Experts of a small language model.
Training: 483M tokens, 7374 steps.
Below are experts of layer 9 (counted from 0) of a mixture-of-experts language model. Rows are named router (the router's row for the expert) and show model dimensions 0-63. Each number is 500 + 40 x the weight over its row's rms, rounded and kept within 0 to 999. Numbers have three digits each.
After each expert's rows: a language model's description of what the expert responds to. This comes from a sample of Wikipedia text that the model never trained on.

# expert 1
router:468409484449426478530498505485567524568523520560504530444509486515513562566463515494490539510450540491482598578589503458550524555530472481535424531526539532487477484561528511444540475522534473
It responds to: Table column separators. Pipe characters, dashes, semicolons and colons that separate cells or list fields in tables and infoboxes, such as | between scores and - before Name.

# expert 5
router:453397501418437479493444525453569540592440512590441536488521502530516546487475529483505522528512501412464482545524481435519550548520467437513474482511556502503503503518509505533554491516523486
It responds to: Prepositions after nouns. Prepositions right after a noun or verb in running prose, mostly of, plus for, with, by, at, under and until, as in contract with.

# expert 9
router:445441416464459467464484491425537487509476538590484498440455478496519499517479543527506459544468568462459535485568498485477492548483501416525468501565474495483525473422507469432439538510507445
It responds to: Titles of creative works. Words inside titles of songs, albums, films and games, mostly in track listings and quotes, such as Love, You, Runaway, Night, and closing quotes.

# expert 6
router:477411485440506468467467537491494530499496512573461481509506488543525538501460512451494547488489544398482550525561522466502510531515463486529484523530468548499439483521469514519513484519512426
It responds to: Name endings, personal names. Given names, surnames and place names, or their word-final pieces, such as Charles, Singh, -ley, -ton, -ić, Haddam.

# expert 23
router:459417454477442432498466496478490436601517555505463475459554513502530520540492511466486576550449492441548627483543476495488458516438464504516478453517559472507496486528475452406562524546506475
It responds to: Past participles, sentence ends. Full stops ending sentences and past participles or verbs after was, is or to, such as released, served, based, moved, tied, reduced.

# expert 2
router:503399446452508466457457512487524474653541523506502433501513515551547508547501527506493536537476532476475517543522481460538529530510512513531471529525550521481510574472565521481526451512568512
It responds to: Determiners and modifiers. Determiners and adjectives opening a noun phrase, such as the, this, new, political, local, plus the first word of infobox field labels like Chemical formula.

# expert 4
router:500453471497483454486478511463482491546518562533487504464481468599493548517508491456453504439513571437481580506516461467500483543493567447531433499515516518469515506474509489512475498562544496
It responds to: Modals and infinitive to. Modal and auxiliary verbs and infinitive to before a verb, such as would, can, may, to explore, plus some digits in years and tables.

# expert 17
router:480444501472435421422464493510540520604498494514495539479511555574538501502475547447509536477458525429476569578545467515528494560496495442560481508498552515514522485534496445454504509545520484
It responds to: Digits and counts. Single digits and small numbers in tables, scores, coordinates and measures, such as 2.6 km, 5:00 and 0 in medal tables, plus count words like four.

# expert 21
router:463480469479454492519502550476446531600535548541470478459537513508525511500429500435496509481467504474458509517522490484506487559522451447544470568618486538481472509511547462429514506558462471
It responds to: Copulas and articles. Forms of be and articles in defining sentences, such as is, was, are, been, became and a or an, as in It is found in.

# expert 12
router:418461458461482457496472502465480515521509527520423505461473513564536498517458520446491494493504458456508550523494481449492491545521530475529493515517497518525548572431551477450486492537451447
It responds to: Single capital initials. Lone capital letters beginning a name, usually a French surname or an initial, such as C, F, E, plus digits in coordinates.

# expert 10
router:475392427467483440435492505482492482519487523522463523465505495536530515477451544482494584545426557426446528526529527459500482520502495432509486572523489539452456490502499464478531499567515450
It responds to: Institutions and citation parts. Last words of institution and place names, such as University, Museum, Street, Stadium, Press, and year digits in citations.

# expert 7
router:444402508462425490500475490476519553539512581538450431519503529501533461475471528526500543500491525443444562520559487451484531577555498436520461504507531480501515564524498472483517484524489452
It responds to: Name-initial word pieces. First pieces of personal and place names, often Slavic or Spanish, such as San, Los, Kud(ermetova), Kal(inić), Mex(icas), in lists and prose.

# expert 8
router:445401461409477498473485515505551567643473518522482491452566544517585542489485528496540539507471483457471513534511461427452560521477467481557468513561530537491536548527551498467475443541477447
It responds to: Function words mid-clause. Auxiliaries, possessives and quantifiers inside running prose, such as had, has, have, his, most, some, and, for.

# expert 22
router:506427449437446496461504479415522510550507504506464537453531489571542486516496548474496511558448526471456594523500467478479489587535528486542487509517547493436533476460490503497514499585522469
It responds to: Common plural nouns. General nouns, often plural, completing a noun phrase in prose, such as people, students, games, stories, equipment, reports.

# expert 0
router:446424388463495431515491489476493540503479539548497494428497474583510459481474568493446524544487567445505518536528478437477457563433510517558461570539494520464503508467545517477486439498548514
It responds to: Sports leagues, national names. Words and abbreviations in names of leagues, cups, clubs, countries and organisations, mostly sports, such as United, Cup, FC, NASL.

# expert 18
router:508429431485444462504506490488493550483538524583463500458518460502511511501496505473503550484495555447488527529598525413490499519462487488550476562515505499430455517495525522483480469540522471
It responds to: List and table separators. List-item dashes, table bars, commas and colons between entries, plus given names and country codes in lists, such as Chris, ITA.

# expert 15
router:456480469459480488445500550528587540505543511516531513465506528490526536498542599426513505519486559547453508527489483481502555533476484401557493509496513448474477515516562467472499562510540478
It responds to: Scientific name fragments. Sub-word pieces of Latin taxonomic names, chemical and medical terms and foreign words, often starting with p, k or Th, as Pycnocoma and spinal.

# expert 19
router:480432432477490478500493520457497479560432529523486458430485526533480490494442493486453499550406505450507585544543488506480511515548502476508418536524560451479503520475552485533550524543517497
It responds to: Role and place nouns. Common nouns naming roles, places or parts, usually after the or a and before of, such as member, city, part, President, edge, language.

# expert 11
router:453499460474493511491462486504510517658458591529514479401474454513553526488466561441457533467516540480458562553478471490490517520525540422534489586497521493515503480433536459457492484514531465
It responds to: Numeric table tokens. Spaces, parentheses, dashes, decimal points and signs around numbers in stats tables and infoboxes, such as 5.7 km (3.5 mi), L 23–28, MPC, $, %.

# expert 13
router:485410500437470452462500477485516571574503503561407500470529500522540491500453539480503541556461506432492575539585479465499480591493481504559498501500523535470506495447490506426538469567485462
It responds to: Commas and clause joins. Commas after place names and clauses, and conjunctions like and, but and however, plus year endings after 20, as in Rochester, Minnesota and 2009.

# expert 14
router:504542450477464455465516534436535527611536554567461551462524498501509501538522523481500528490458502498442539509560497493448570538527511438546453540552526556452513521511526456505532447537469489
It responds to: Line breaks, section starts. Newlines, table row ends and == heading markers, plus the first word of a new sentence or line, such as He, She.

# expert 16
router:469438455449481445517492533519512578599550507564480492491516469514491476533477540540490487503473531427473559503577476476446504541528486474541472491493572515459525509538521496540507507562500487
It responds to: In and dates. The preposition in and other prepositions before dates and years, month names, and table column bars, such as in 1987, September.

# expert 20
router:490400451485461437466487527442525576571553522513522517414526503481536561492388601475495476530477540472458529533507484467474476539502545492472454502484535493466514524504508487529491520505452540
It responds to: Word-initial stems. First pieces of longer split words, such as enl(arg), imp(uls)ive, frust(ration), intern(ed), plus See and List at line starts.